config = dict(
    n_layer=15,
    d_model=320,
    n_experts=16,
    experts_per_token=2,
    d_expert=144,
    d_shared_expert=0,
    activation='gelu',
    moe_layers=[0, 1, 2, 3, 4, 5, 6, 7, 8, 9, 10, 11, 12, 13, 14],
    router_score='sigmoid',
    normalize_top_k=True,
    routed_scale=1.5,
    balance_loss=0.0114,
    balance_bias=False,
    n_groups=4,
    groups_per_token=1,
    init_std_router=0.0108,
    lr_router=0.000391,
    vocab_size=16384,
    norm='layernorm',
    norm_eps=1e-06,
    tie_embeddings=True,
    optimizer='soap_variant',
    lr=0.00194,
    beta1=0.95,
    beta2=0.95,
    grad_clip=2.0,
    batch_tokens=[32768, 65536],
    seq_len=1024,
    train_tokens=284100000,
    steps=7110,
    dataset='wikipedia_en',
)
Below are experts of layer 2 (counted from 0) of a mixture-of-experts language model. Rows are named router (the router's row for the expert), up (a neuron's input weights, with its number) and show model dimensions 64-95. Each number is 128 + 24 x the weight over its row's rms, rounded and kept within 0 to 255. Numbers have three digits each.
After each expert's rows: "gets" lists some tokens that make up at least twice as much of what it gets as of all text; "mostly gets" lists some tokens that are sent to it at least half of the time. This comes from a sample of Wikipedia text that the model never trained on. Tokens count by the router's weight.

# expert 11
router:061104108101123143095137142126162129136174120159132112123104113151154141119118163122156146148089
up0:182125161130114139144143151099138167180119156080148142135109141114110127144117156104146149099164
up1:188131142151141141140140138131082101169107095119152134078113141095084111121153118132121118092167
up2:081133158137090124129170081145117111130122135128128163105175102142121108139120138119142132083122
up3:107128121137143133175140109132123112135117112140126127114110144190105128141120096151162125107160
up4:092140106137116134134142106152136123130129144123102097165088147126101102136165118067076101114149
up5:181134111144130112123126073119126127135106156164135121139134159136115143158195103148123134187141
up6:149130115133149160176121139148161107182110147155128113131145140127128108128142130135114129129165
up7:095122156146190123181134105136156113157128135147135089110140160137124084129116131145116146116132
up8:164156101120098149123160147107105105134109110143102121108157160098141104147121097101121119106132
up9:142211079155119189120151073131143117156131138142099116091089130114137117141137104101090182114135
up10:158130131130104115101137186166134132128118186086093138153153165106128110173119106166142140109151
up11:128119180147121145143115115134121123143119147139087158113097121129096143166131084098174147088192
up12:144124122151082173147119091135143130152128141116117100131141122153132127114091093133165100120108
up13:134107136149139151184134130143129104178147159116094131161091111131135110135114116179164109140108
up14:149094149143087142136136106136146135167119151159117161132144158141146088148142136166131121090072
up15:119116140158138131154114114147116120126112159153104118148123102123110115123114146143111137139099
up16:181124178120168095108119093150121110171104129114159092122142156115131123120122141116164128142168
up17:154104134154107130130130137179125115144139128124136171153093129155131144116125130116143133119203
up18:149146167150137146151136140144110127126119144099134125140119124151125116095147113146126184105107
up19:164130181162155122172098113135160149155127159106136139146150113107128094133149132181103117123167
up20:129154119149120115122114096119121132138110119125102120116146100132103119134115117116143159136128
up21:117135101131109165138125093154125118148112162161084199128153164100158158113132095097097127149145
gets: "\n", " \"", ")", ":", " by", "i"
mostly gets: "p", "f", "b", "im", " —", "ag"

# expert 0
router:091125092109134124098120164117107166116168108188137081105114117132155155192110152085143112135084
up0:162116144143167098129157129115127116146137141143124151111121105102088133112130123121093144144175
up1:111129121162047151151116095133110118119089168146113068100149128107154127119112083134151132129124
up2:146115149143105131159144182162139150143146131089135111143144136115132145111133117093136174102147
up3:152143155131126110116149118139135100120096131132123103155097123099142124136103112165149140163103
up4:145125144140107137124131150103120113164114103147110129188124177149130112120123121143112150115155
up5:120159105154134134080101064166138108130095145132122136125155153162104122154133064109193128100152
up6:148135197156126126121178138215102058109115141099145134113126155141119111135139115114140150137173
up7:141147138169134124152131089151102176135125152131139154150124112104142060141126102092109100123139
up8:123127166131130123141100087158148086141105132140083124116106154139131110142143096141167189099089
up9:158117100125090122127114138165145121126156143132115158131097133125075143132123123146123162135113
up10:093120133144144174169142152175150128144136151119141166126122152162094110122152133118144146103144
up11:191144157131092119163148090174121122141107147149067123111165139104125093086117139125139171129125
up12:118141145162149120141124112140138083145133151112112113156164155139129124123105141176114168098159
up13:131114171156109127134095115117148164135089141147129142135133135164118123110140131138147154179141
up14:173184109156143130160146113126116149136118170143156120089143117122106137132129126153176115114153
up15:110134123182094154157184117111171125113139112133133161106146129091116130107124080152071146129120
up16:150142125149120186111154135142155112114160151162089121178152131093138134139156111104129114131139
up17:085149132156112124162127081157111083137121135157088167113133140102108128095166102117169143091083
up18:136146092149135182113108104139124183120148146115106102128158126105133147111114134123129181115169
up19:118120094131063142113126124132095103151130142142159142164155137118102135115146091173148141136122
up20:109156133139061070131178095136148137178100153126103101172126126127112118124135142111123125094134
up21:123123128148114104116139094134142117161152153145157172111185132130076073088111100132102137138161
gets: " |", " (", " the", " a", "|", "-"
mostly gets: " B", " H", " T", " his", " Al", " He"

# expert 4
router:115109108101162099108078161107118156095157107144144111101102108132149147151113147098122107145115
up0:144125152131110145171178160151123090150107169140106100113146135161104093139070116103140135139154
up1:121136135132124135112180141154125161174137151149129162120121107117112117105130151137125141150166
up2:138169140117108147137097094128159154174145131158149149123132138157113122105113179156107155094175
up3:177123133125102105157128094146121125145123119120119115126124130079162122117115092150161099181116
up4:111165130121138157153155069151144106136114147140137146155177094105103104102123107125117098128120
up5:165163133139122154153111147137090138157086151128105130131118148127123146085161095118111147105127
up6:181119134143111147114145127136183123123126154137137124129148186102114081162185111117135164076117
up7:127113105168129143124172111103128122135151173119156131138115115089081136115157098186134106137144
up8:105107129137113131098111147119151138172076132110124096137136127120072124164104129136122159104159
up9:156145126151168138137129086130122112155097171136061146148118140119135114142108093140125129114127
up10:116067149127097148137105101137104160114126184155094090200069113134081129140167124130156131111172
up11:150110109138132094129165136148121097117078128106106122154124160120121115131144102143157138121126
up12:155143120138125092137101143108149103139096136145105117129151138091118061050099118155146113153140
up13:139132143127058124113139084128097147156163126124113116136153155090117092087093063115107135110140
up14:122156121126110128145143124128107133156112157105105132128116123117093099149145112125157182079144
up15:135137100151136141161133126122165096124131112134145139140119173127090113123159096092125091143151
up16:093147104145125184130135147113148118139124143133125120133153111112103104122136152133146144153102
up17:130126103148128123129148127125148130152135128122163152125169119085140133156148132115146166138154
up18:145146149127077107159144118145095148185094113133186102112133170125134148107108112146153169126154
up19:130120126149135149165125099121060129141118118120097116152150099147111143159112115109085142131142
up20:140171145148098170106178120164118152151144130118127132080154160125152119145090104162150177150127
up21:135187143126122189161109109123128116146117122131148153153169147099098098130099125142134165182134
gets: ".", " ", "'", " to", "==", "s"
mostly gets: ".", "'", " S", "S", "W", "M"

# expert 8
router:091097115110131136091124156126153134117190118121154096115115130149169139083074154115150136137090
up0:101159146162119136165109126146119103118154124130157176117129125107149084124151146108065133076142
up1:138124105151138145135131121130116103127140153138131132124173144115132105129142117112170086131122
up2:121107154135124109121138144111151121146138130128094112153142112182146096142058128111127141149145
up3:117133144133116091139114158110122137124130124132082189137112128106115104145125086109129134119116
up4:103142124138122124125169123132156127128114113151137131156140097120097114112141145181126127119152
up5:124154139110106164122126118171132099100113140131124105110149125097098104117158105128146092080128
up6:125159152144133134113086118161129113129092151092100134135149137145130142170145105111170161132143
up7:122133153146111144166158068152173084105107150147097124145140177156107097126083137168102130094129
up8:133134106121097113168131147150112126105108125113178102109148150112137106122135102106111148076149
up9:151163158141099144135120125149133144122162124118143151133136149160110104111141098128108105149092
up10:138148132136140150167109093173120126136159128126107111152143124101111114085091108122104135159149
up11:162131090168122115123083134172123086160120138150097133163134120101090110129144168102128159120129
up12:143157142160138130122139136152125147127148121117150118099135136172088104153127149113155087112127
up13:157144161168116130181135165136150130142100170120076111173145121144129110142147118123131130137143
up14:124106119140132119094099089149114159147134154116154102080155138139135116137161130138136135125101
up15:133179139135112161114168096156068128180093151149109123141126162089138091134160130168102155126103
up16:125170185159116123150161119164112078100124103127102155141139137100140157160103113117144109106114
up17:108110092142107164183143147146126089137088117156096145180132174114141145163131154143159129154138
up18:149114132131128131129114146135125139137145129076114168119145117099126095114136130129120135152138
up19:125149113143133129116144099169096110144133134130126117147114141124159114115126121131120157152097
up20:145134107122104164149123133115158125140128146098114117136123079115145067142181124102154149136144
up21:163119142137164116179139130170123114139147161133081132116160126129135140121109073101172110102150
gets: "\n", ")", " \"", " by", "),", "in"
mostly gets: "k", " —", " up", " name", " time", "end"

# expert 7
router:083108106101162103109116149101172149103139102129137134086108116165149156138097152135151108161107
up0:152126105130142082158168138155166091083105127109149108123156161117091144123095127115136109137154
up1:122112121128113118107107131129099102145105139130134127142156098113097129103133114111080127116107
up2:160156136150110120108135116127100123140136141116122105125157106122058129154138129123106128096105
up3:123135128130159184109109147107109078127138121126096194087097126149087118127117108161140147110174
up4:141136152149109130124120151108160113114115168088127106154144167139126150126118141132069177090157
up5:153110163127145113103092092152149112140093113121104109143137151085144095161124096118105172130133
up6:119110097141086139198103105113124112093152117101117124127110129137149132112129131128141151126115
up7:154170130132152128109116124125128142142109149117111060107173162105121105170128120105144114149199
up8:114100134130101119125087112129155134068109175135111144116133128094119100127104135148118113123142
up9:139126136152140134111139118178130083147113163149106115095134141107138122141167075144159155112155
up10:104080135143114135121098141150096151135121115089099139136131130094125095153155111128184191140169
up11:131129119137129131152115131155165147136165136160167131153160143079145104128130141138128096103118
up12:146139098143134124101154104103131128176149147110079145120123138153102074143115100127091144131110
up13:145109095139114151134141110129122132172111141128135147130139138090156126135166055122130161163136
up14:115110126166110122141131101120146144138098152130118147149134116112117124117143120139149110131147
up15:132139124177160173142129157133114122163129128120141137164142165084141094147118099131127128172111
up16:106119129129115098091163111193071139106088130095140133122201108147153115168119160163084134128116
up17:124095134143126150115204094160103130141116150127106150130111131117083135109110097128149115094124
up18:149133133154140143109106112146125154074147160119093152120137139155109113131087065145132131106125
up19:133121080147149130160140137153095114127131153175172123125109139151110098111152132115136123108153
up20:125118155107133148147117098139115112136067151163131104167151182162130129150100081121136123114124
up21:118112142130129145170148144119131104161145183122097122140154148150105091125156098190083119127133
gets: "0", "1", "5", "9", "3", "8"
mostly gets: " S", "M", " F", "N", " Ch", " N"

# expert 15
router:112105086090154100090073146108114147107091080136167101081102102140143167139144145152141119145096
up0:110098108129145131146114138146131077134156119141112142112107149125116141110100111114132145154167
up1:109169137140115128170104134138135121159125150138134109142101123143143119167170135117142114118134
up2:099145142137124125119096130130141146148082127154173171139082139119115121117120130119159151109189
up3:146148158115118132129135152141123162083107133115091135112138151086134107111111090109138140145154
up4:097137153119122085135135133128122140134123140087157135127153104149119127132121081124125120134169
up5:130106143108157139124154117140116142132081160116115139133125101122107109156145134142149132118105
up6:165146129124155099144117153110133148165119110054118162116168107136098157132172124089151124130140
up7:164141175140157129152182087117127152147126141111138173150156163126098081158092108102126122121167
up8:138111154127122101168108058138152133121127134168126125167115122161096128136123063165135135142115
up9:098154086134134122132136123132140071149122153080113072117149100100145159147113077145138130094140
up10:088132130143118141107138144160143089152131146096098160131134104111073105135142152112100129129146
up11:156110110134118190131115117120122094114061117084114147080161119101131144090118098136125147120136
up12:114142131151190155133104128125123162181108120110145119141139123108107144094120100120076122113085
up13:120154118121167137123120138128087113144107124128148105122139124114131129132087139146123104172096
up14:156125132122167166144091109156120122103068116127142117212147121183128113083121133147146136157133
up15:100101162148118083118106113194181148153096130120128131131160159101142130121127131194158141144129
up16:163155126152128135158094137155128164133165127145090137116106108100122156100112127125090141118114
up17:120138132120137104149147124147142086127109147119168120093140170115133125133120099125114161113104
up18:190136109162167114144145111112127098133169163116120138129154118152098139182110121091139159101127
up19:162125146126115115147126127137157117191129138130164122124119151146097141129121133167130185123106
up20:129149125129143090115081081153143119133093097128141115160088134141174138123133127111158117091084
up21:170137106151124117077146151176122110147130106097125107119138109157113123175131117174112145169147
gets: ",", "-", " and", " for", " not", " or"
mostly gets: " not", " or", " other", " d", " m", " c"

# expert 5
router:107108107102167107100123152113143149101141103130145133090113118157155156134114152122169118152099
up0:166137140140106180120108098113151086212103143140111102144123108132081117130123137143066133127117
up1:150175132172141141125168096112079110136166158133127157167140147135118071170143079119124093128122
up2:136158144121132134118157146146096148147139158093142066140181148092118145145135108138125097097131
up3:112142155144142140139061090154140132158145163153147163148160112118126103110125115112158114070136
up4:113152148103108166125137121135072095150115133138123105117138112150099109178137139116132114102132
up5:143133136168125122140141087106141137136168127112171154160131133165148116122166107156145200135124
up6:142149086136150127164123136103124136113133142111157168132113128088116122173128122094104124114152
up7:147116160147097142158084114158142121109128142138113101154151137098150090113131094145110118151155
up8:156102136144157142102158109132153143122124125166146160140124134095113083104180073139097129148165
up9:130129146134163119150137112160125103135114156110111164087151137140145126112147172141119153110137
up10:117147137146124160125114116144087142110161166141110141142121135083124111089150139078081162098150
up11:160145159161129115113087121165138090169115170139110090141170137162128123110132112146102102139188
up12:114148113147099140148119107194097123148111157123189116075089142102138134141087106118144100106135
up13:140135103127141139111141091141142132126113115149134140107144107103088122149124127120134135132094
up14:111142139145104108148109124110138101130156128142130109122148146134150100141083103121133167057135
up15:129175172130119143124117105147170106115119133103095087114178102111127136159091115112124140120118
up16:090129160142102138161135118125141116157103150128147117144142128119102158184190078118126174098152
up17:082170138150096096130139122121141123135134151115112139144153121142074120161145148097117114134121
up18:147157159139093105104134109111110139129108152123102140138141145112136109124162134110130127150147
up19:149113117131090119160151081137127101122097160117126117157135111159129123099113084170136091139148
up20:144130118178137182135119151143092147176118128110123119113112172112124109119112104148162135107133
up21:131095159166118128148108144149154120133127137104106111107146119089113077138131125104107138120136
gets: ".", "1", "0", "5", "9", "3"
mostly gets: "In", " played", "_{", " is", " Richard", " continued"

# expert 12
router:125075129109124114142152118118126149121164132161133161125108163141176124110090159107149143142151
up0:137137140154120121105147103131074137165135129078134146153157131099122091140102133161108125087135
up1:155147147134146147132166104113156109133084154166134146133163172160108121147061088129153155143130
up2:159143117139106090142144147115087139089121134129118144135162160145132111116144091117152104107126
up3:113133115141148105175126096112088150123095148148135121144122168111122139097150120115123135066149
up4:107138127120111139140095179114117160107159123143116169143105154131115127088159155142133181117160
up5:068129149130145130160089109140091114142152136125090166085128140198123117177155108146146159071137
up6:144117156129107141127118113133138113189188180094121158108145157149142099126197175110152126160137
up7:110123158104163137158132169123125056166103194105102126114134133116091151157140107148153112119100
up8:139128135134107155120169056146139166133115125117125118143153105101054121156100112141131099141130
up9:101137176147148139128101099157150105082126140108139153131123139134122136086136137106115117115103
up10:138131086125119129148112148166166154135097128108121155115146107074160118134103120108133155129126
up11:106127163142150091183140120157134150174146108127116114120179111124165080131150095122144133110134
up12:123097151158117136107117118118111189165108127157105164119119156110102099174114134114148159126135
up13:174114118118099133110125069091152101144179067162122112130127129121119107112126094140120137113117
up14:139174136155101161115147135122113147112151116114094095120087143135142135184121117112150125095102
up15:133132136151093112161114078116102096146137141174159101146161159102155138098129118131143142070091
up16:201139119157149123140106122119121124122095122147112124108135104164130114157104087136139120111120
up17:135112130135127098131139138129185129170124158116115123131126134126123097126148082150124137136199
up18:109158145138127158157182118117118150127169134139121098136151134133135147169133124119107126120135
up19:174113162128091157159091122140183108128161142111105117125086124090118096108135139126109101100116
up20:149133152157156109159129118106126124175167146083146147108128146151106110152117151145149103139130
up21:088084139138124145148097109136169106146142134169167105136114138122109095100147133139136152137160
gets: "6", "1", "4", " The", ")", "7"
mostly gets: "The", " m", " States", " January", "″", " July"

# expert 13
router:136097141113150100146141120116130145111163122139147153130110162144171123134074176121149135127142
up0:100171140109130126103119124145123137140148120138135136152089179113110083138116148119101127114145
up1:099099134129135162137145126134114125140117163128137125189105106118115097121136095134116058146165
up2:153154178152127190097100135143146100132121143119099130149126127121106134110119102108173165133103
up3:111171134138175129150122118130149085140152097130148087120192113159136128114140125161153122128118
up4:121175175123176120139140124148125114117130122112152174127117132171065111146143120142109134161142
up5:136122089135161110132114103105090146096111132156136140109093125123142109160151122101125127163136
up6:096141128159148109138125135163135173140146165127158118144109128134111130104129111130123097099143
up7:138133142167101071155156159140128081119184142165155138150152111166071105100103092108099158088120
up8:098124121138145177113128133155167094170140165103106154172173131113120115115120085115128114176080
up9:133160109128089165160117121138088152114100149121142154110135194100103108130140117135153116134127
up10:092175155161134118159098102152119151103117162127175158139118114099086157172141110106136138113119
up11:128156152125132123145109127150121150151130161104174134127100122101092144118114131119152156108138
up12:154160113157115135132105150153132120127130164131088112125105125129125095146167095066121136147109
up13:142161140129118160204141087178112110132095111135106092162174172121117132140099173099083193132166
up14:140153127131100125156157174138113076114171158103150116136107142118124127151151135091119129122169
up15:107092124138114114137124124124106062119123160092105119202146119109134109137099123107137127170115
up16:152132123135089147169112086115095105150107144129072130124175130129117145103102108137146131143127
up17:177137146120128161136138106138134154169100120108107128142113113137126195141129089151143105144126
up18:154122139197123100147099078141101130195133139157124139109100174142132091077135141113131124131139
up19:171111109123128127137170094156147110136115111124159097099129170165133098119154124098146098110119
up20:146175130159061150124072127154127081106141168138123117135102163164149114131111139145148166124132
up21:121125150163143177137188084156120100127145147126128181132132122165114148127099157128162167107190
gets: "6", "7", "The", "8", ")", " her"
mostly gets: " other", "′", " League", " most", "″", "The"

# expert 3
router:096099101100145109102094132105152142105106102179133128112115137134162131154100148121155107161099
up0:138172169153129123124155102119052128169142122156082143164129131111093170091139180161185139131107
up1:111153110138102126106144150122111066115141127097135148151083120163139086153128133123166112129176
up2:175118158128102128153139153131064091144138107143113149112178154123119102133115132100157121100123
up3:139163147136103167143155116113128141135092160187181152100151107130152103125127121132130102136060
up4:206134185143140125110140115126143107114079101080126105140149166100119130119082113091168085138162
up5:091142137136150145112102161138095142159098182116123111100155150131123069119111120103100143124129
up6:109130160129111167107160141152109145149140161088101126148096165157102099130167093128166129140113
up7:112165162131105122140112122128185086126122121083119136181117111137138118107119076131150135113129
up8:104115098161154119146169099133146144137129113170139145123144118140109144137172077090142151126137
up9:122129153140096144119171126161136107143176123149117106146142135136138105105139150134133131131116
up10:143104158147132128116113143101113105144140129107125148113193144145132114140108112136105139083109
up11:150151104182120104148150083146107142164153148136146097099093190100120107101116118127095131076135
up12:127143160118172165101144112142155126197110127129132127117082131165139150194131122129123137147139
up13:137105118135122123177162096122114143136114143120099129114116141102147096093109115134148072112137
up14:143096151167117122150154109146141121131115094111133152112116117103130152136133104120129118120132
up15:154098107144115083170080078144171104106122160117172132160089124110126108128169177099107102155161
up16:134111140146136097156130143145112117139092098121108131149144148083133135142132119119163125135120
up17:139139182149134128138143127162112122114079117104152131151140156122101104171127091135149085107139
up18:131126172136181140109127111125126154195141116111095085141110142115078095131131154162105156096127
up19:118133174162128173129129133128158142110141124114138132143121132148150105122151137126094129143139
up20:095138103156172121108126130166107152162154134126147147137099120151152124133116115148153118111169
up21:139133164150124140135139091157166131145151137130116163124172133125141126180118127141120157111118
gets: " |", "2", " a", " that", " which", "ing"
mostly gets: "ine", "age", "ive", " part", " which", "ism"

# expert 6
router:111107110101143112095123143110172139117142107156152098111112120175153148095114152157098117155087
up0:158121141157140157096084141123138121154136129128160145122138147167134150148119145107096106103131
up1:149141153146114099170158129110101130164134112106143149140144119123100118147073074129157160112127
up2:133138110162157113112144131103125145138115167095126104106152124091123136103123160131133114081156
up3:105122114138132175129141129124115145122092148113129122112146099166153097161114143116150139141116
up4:147160125152097155098175138170123137140123136160117145105149139084133099157169132144134120150149
up5:119128094155152151123134116141150134142154157143076170123155138091115121140155110125115150136136
up6:139145126127127112129127115176098118150116130149109092122108141140089147176118168163107156132122
up7:139146118139126102110148135126145130134086095112131095143120142114128139131097121141138082110119
up8:117115169166146102158157134144136096144108130130101083174143123126107073151129148136109106136137
up9:118157143154163132185155158152112145158120133144171142094120121127128085078170112127168129131126
up10:128119132135126138106107120136138137124121156106094116153092138150119105147190069152147146126150
up11:154100125153129107137145096150173147181135127113154094118162156143157124107139083110104180125158
up12:136166079125115091108124109164094127107099180128115130109101145145127125154120110135126145141106
up13:156117153133147166123151090117066099122108155143134134127119116121106135162158129176144124116107
up14:113069119135123158122124141102117148155132100127081121160138133122193129150109143083150148105129
up15:147115150149107160174132141137128150112102135149085143107132146121105137157108145111143147163113
up16:110147112141074143119133129149140121053112121145112148088125156133090120116098095136151097141142
up17:124126127131131168113142137116120107162131153114125138154158096144091083123147126135115174134113
up18:159143088143149122145112124136123117119130149075133116112123163111084102159150111114114152132152
up19:095139129147152155118146107182155110158148138126123132131104118079097122140151081113141137145159
up20:131187163150106114104167120095143118143147160115126163117124116155088110106152115132138129072149
up21:134130152162104159137140106154078157129147140119103121078169156105078113126147097102128159092143
gets: ",", " to", " was", " of", " is", "=="
mostly gets: " is", " held", " final", " found", " played", " served"

# expert 1
router:091119094111147109093113157119099148124173109179166098104120128134159153182121148085165126137088
up0:123114142135129126143145082125152099139125149096167161132167138146122063127106134132151128144142
up1:150132115139092126111179090141162106116127176130138114181130170163090088087116039179103144128124
up2:112135130137131123156090095128106091166131150136085121133132147155121105103108148123093127131125
up3:140120137160147129164135127109143091127121126156075131166112121124117092118152116150098118124153
up4:136174147133132137130183098111164073107140110146108100149151143151137092137132145106126121130101
up5:124142094155112159151149160139130120114112165098159142157152126153108132139089136144072109098155
up6:133170160144111129126160087125136134152128112115139136119169139112118124123150094127131139131123
up7:123080162143156120174163130129114113128147106096141135102103135100110124138162118159094113154153
up8:133164127119111134167120111170123157152120166131094140115118134117121115085110152119092147150116
up9:120150127123116156142153116153125131150106135113154127090102098114134118152131080168156108115171
up10:128085129165108156148136103153122114142130124094101138129123158125143078117115170173108151150163
up11:112128124147156117155148123148139119165127128097084142141143154140125123140136103100119086092127
up12:148116110154118115169153086134163094155101138106160140133083121120141131170112116099155126111128
up13:134159152173130131140147125136097113121101150112148078108131139119115117100113121164144140142128
up14:126116175151148093118102090133096146130117144173148090177100138126120140150085126141127133125145
up15:186138142164116144157185101102163100130130153108160139150137116150085097125114127121107186114157
up16:108151096133105133114099104114119095098101162138174126134122097094120103120171100102122090125113
up17:131091113168157119096117110179149094103092139113129106098144130099119101154138124133097115116135
up18:131168152173168131175140095141130149148089143120133110147141166153155073089141124105165159114142
up19:118160162111183088136104106152154152133131148095140155159100127163135111207096098126158138124104
up20:170165079143098122146148115151163114104136151138127104122183127125123103126155107099115156096191
up21:118108135138108125117116126111115092114096138154151159149145128111109112161141096135126101155113
gets: " (", "2", " the", " in", " and", " of"
mostly gets: "ine", " Al", "ism", " won", " November", "age"

# expert 2
router:130122104110152107108142160114108141105152116133165095093101106161134161102133154115115132128121
up0:148158128163130129158096112143197091106168115134153156128109125158125096136130133128153113150107
up1:195134140140121130149145098136126110128092149161130118128093139151139097127097127121124173137136
up2:189132133128108113145117108121100093135082167171103094157141123121161111182120116105114139125129
up3:102106180125158140144106133109144102178126146111123136167094124141134093091142126119127175087150
up4:105135107150124111170123111130106143159085157090147089105086097083135139170076128155112091117080
up5:148213128128128089138092133146115135165140162151122125148120114126093104094157157078126127056096
up6:125112130150080149127198082157110137128102121161069145128124129107134074159076106155131188109145
up7:126111114135094113129143107135117139140116155145082107185139107144125135151155176127098111100127
up8:146128149163119157098170120159164118170165164082112143123096146098114110096166130143152162132106
up9:128121146137104114167156108145106138096150130152071108099146115107121096107153116172128154126126
up10:148134107131159124166114143173157092123133150108077088139144136139155096123106126122172130147138
up11:129075148158123153151065109124132134102136132187151113169161110111093110133164127150155154138103
up12:131118117148104145129127129121144119167105146137111154126196156126105105176177114186161119117115
up13:131148136150134162122120104138110144109105136101135088069166127145155146062159098180123158125137
up14:095113147128127118131119146131135115142063178111079171166145151139111098118109145123128124120149
up15:182152156148151141086157155147112075125160182131109076129169122105114112089145062066156147122120
up16:153121129146123115115098139114119117154118121124073149133119104109129097148095117150150107155161
up17:109133117145176125161123110135114120151125136092113116163123099145101136129146097120099156141145
up18:131161140133132089119140108131117098148163141125123135175147144152096136105093129115126140117118
up19:123122151133165167142140104150122144102123122107145141164148123141117115134148105065078180139157
up20:117148104146118100148155114129119126122103133170144113144110123104107086125150116164107138072107
up21:130146139132097166164136143127133112098135167105161164141118147163119127121119106118128173107167
gets: " |", "|", ";", ":", " B", " were"
mostly gets: "|", " |", " B", " H", ";", " T"

# expert 14
router:133084126110137104140119134118110157116168129153156161133114153143165140143096161103153120139123
up0:132104088165139136119163128122139122131142132122142146159110145144108166159093114156118160085157
up1:138115125120156143157124127132159162142133123117105144069149148144115124144150081138124165110107
up2:126166152148126122160159144141168161181117135152117124160152139116124160129141087116154102146140
up3:089127162171128133138133152131141151169106122118129160128117150087106122139111150109100179120164
up4:128148136162148140126144102157150115121106115114122104130111096101118131125110111124083126096145
up5:103136104131120144171098120125109135110117143109132104089169110182135104116163108127120105131157
up6:163098145133144132152107127142160124095129119175147138177129157125108093122135153136146139134133
up7:125129134127134113157118110148156140127128111127123147114137103127087125134122118122129123142152
up8:176124131132098155137128136134117141133109163084157128131142134124146106127122112124131175075142
up9:091134126150132093100104128139135116128179147130157114145098091053123113114160144125068132111117
up10:133168142130083091125106153175109082113107110134160167141099109142099126112151125129141132100136
up11:130118122158081076114138119137192092147147177157116128144108123144143113143137110107125167165168
up12:142154086125103140146168137103114143170135141151127095126146107125121116108163063130103079110131
up13:141137148131115127109127118133116105114097129133120154139144098082100118124119168094156095150134
up14:167115134151081132140129129126112139133163137069131121133101126145097115135173105163196140141167
up15:142130142143113074140149108160114124122107108106096147152157151118120095125102068167144104143127
up16:132131131148116116097121114152081133179121136131133150143124128136104111141139113109130167091145
up17:146127147143100123119156120142161123148146134183154114112126151109210120108105114112144107126111
up18:143088095136099134132137137140148091084135167157116113120128123155128113139105126138127125157123
up19:149177156139120126107116087108191126150110106153134106134135153114101119101107161114095141120110
up20:158122130124089117128155115120117085174140126126131159142135132155140130180149114121149127110135
up21:138150130129214079148119151147122128093145127133108143104120131098120100121110173124158146128154
gets: "4", "7", " and", " The", "6", " for"
mostly gets: " It", " United", " or", " January", " April", " On"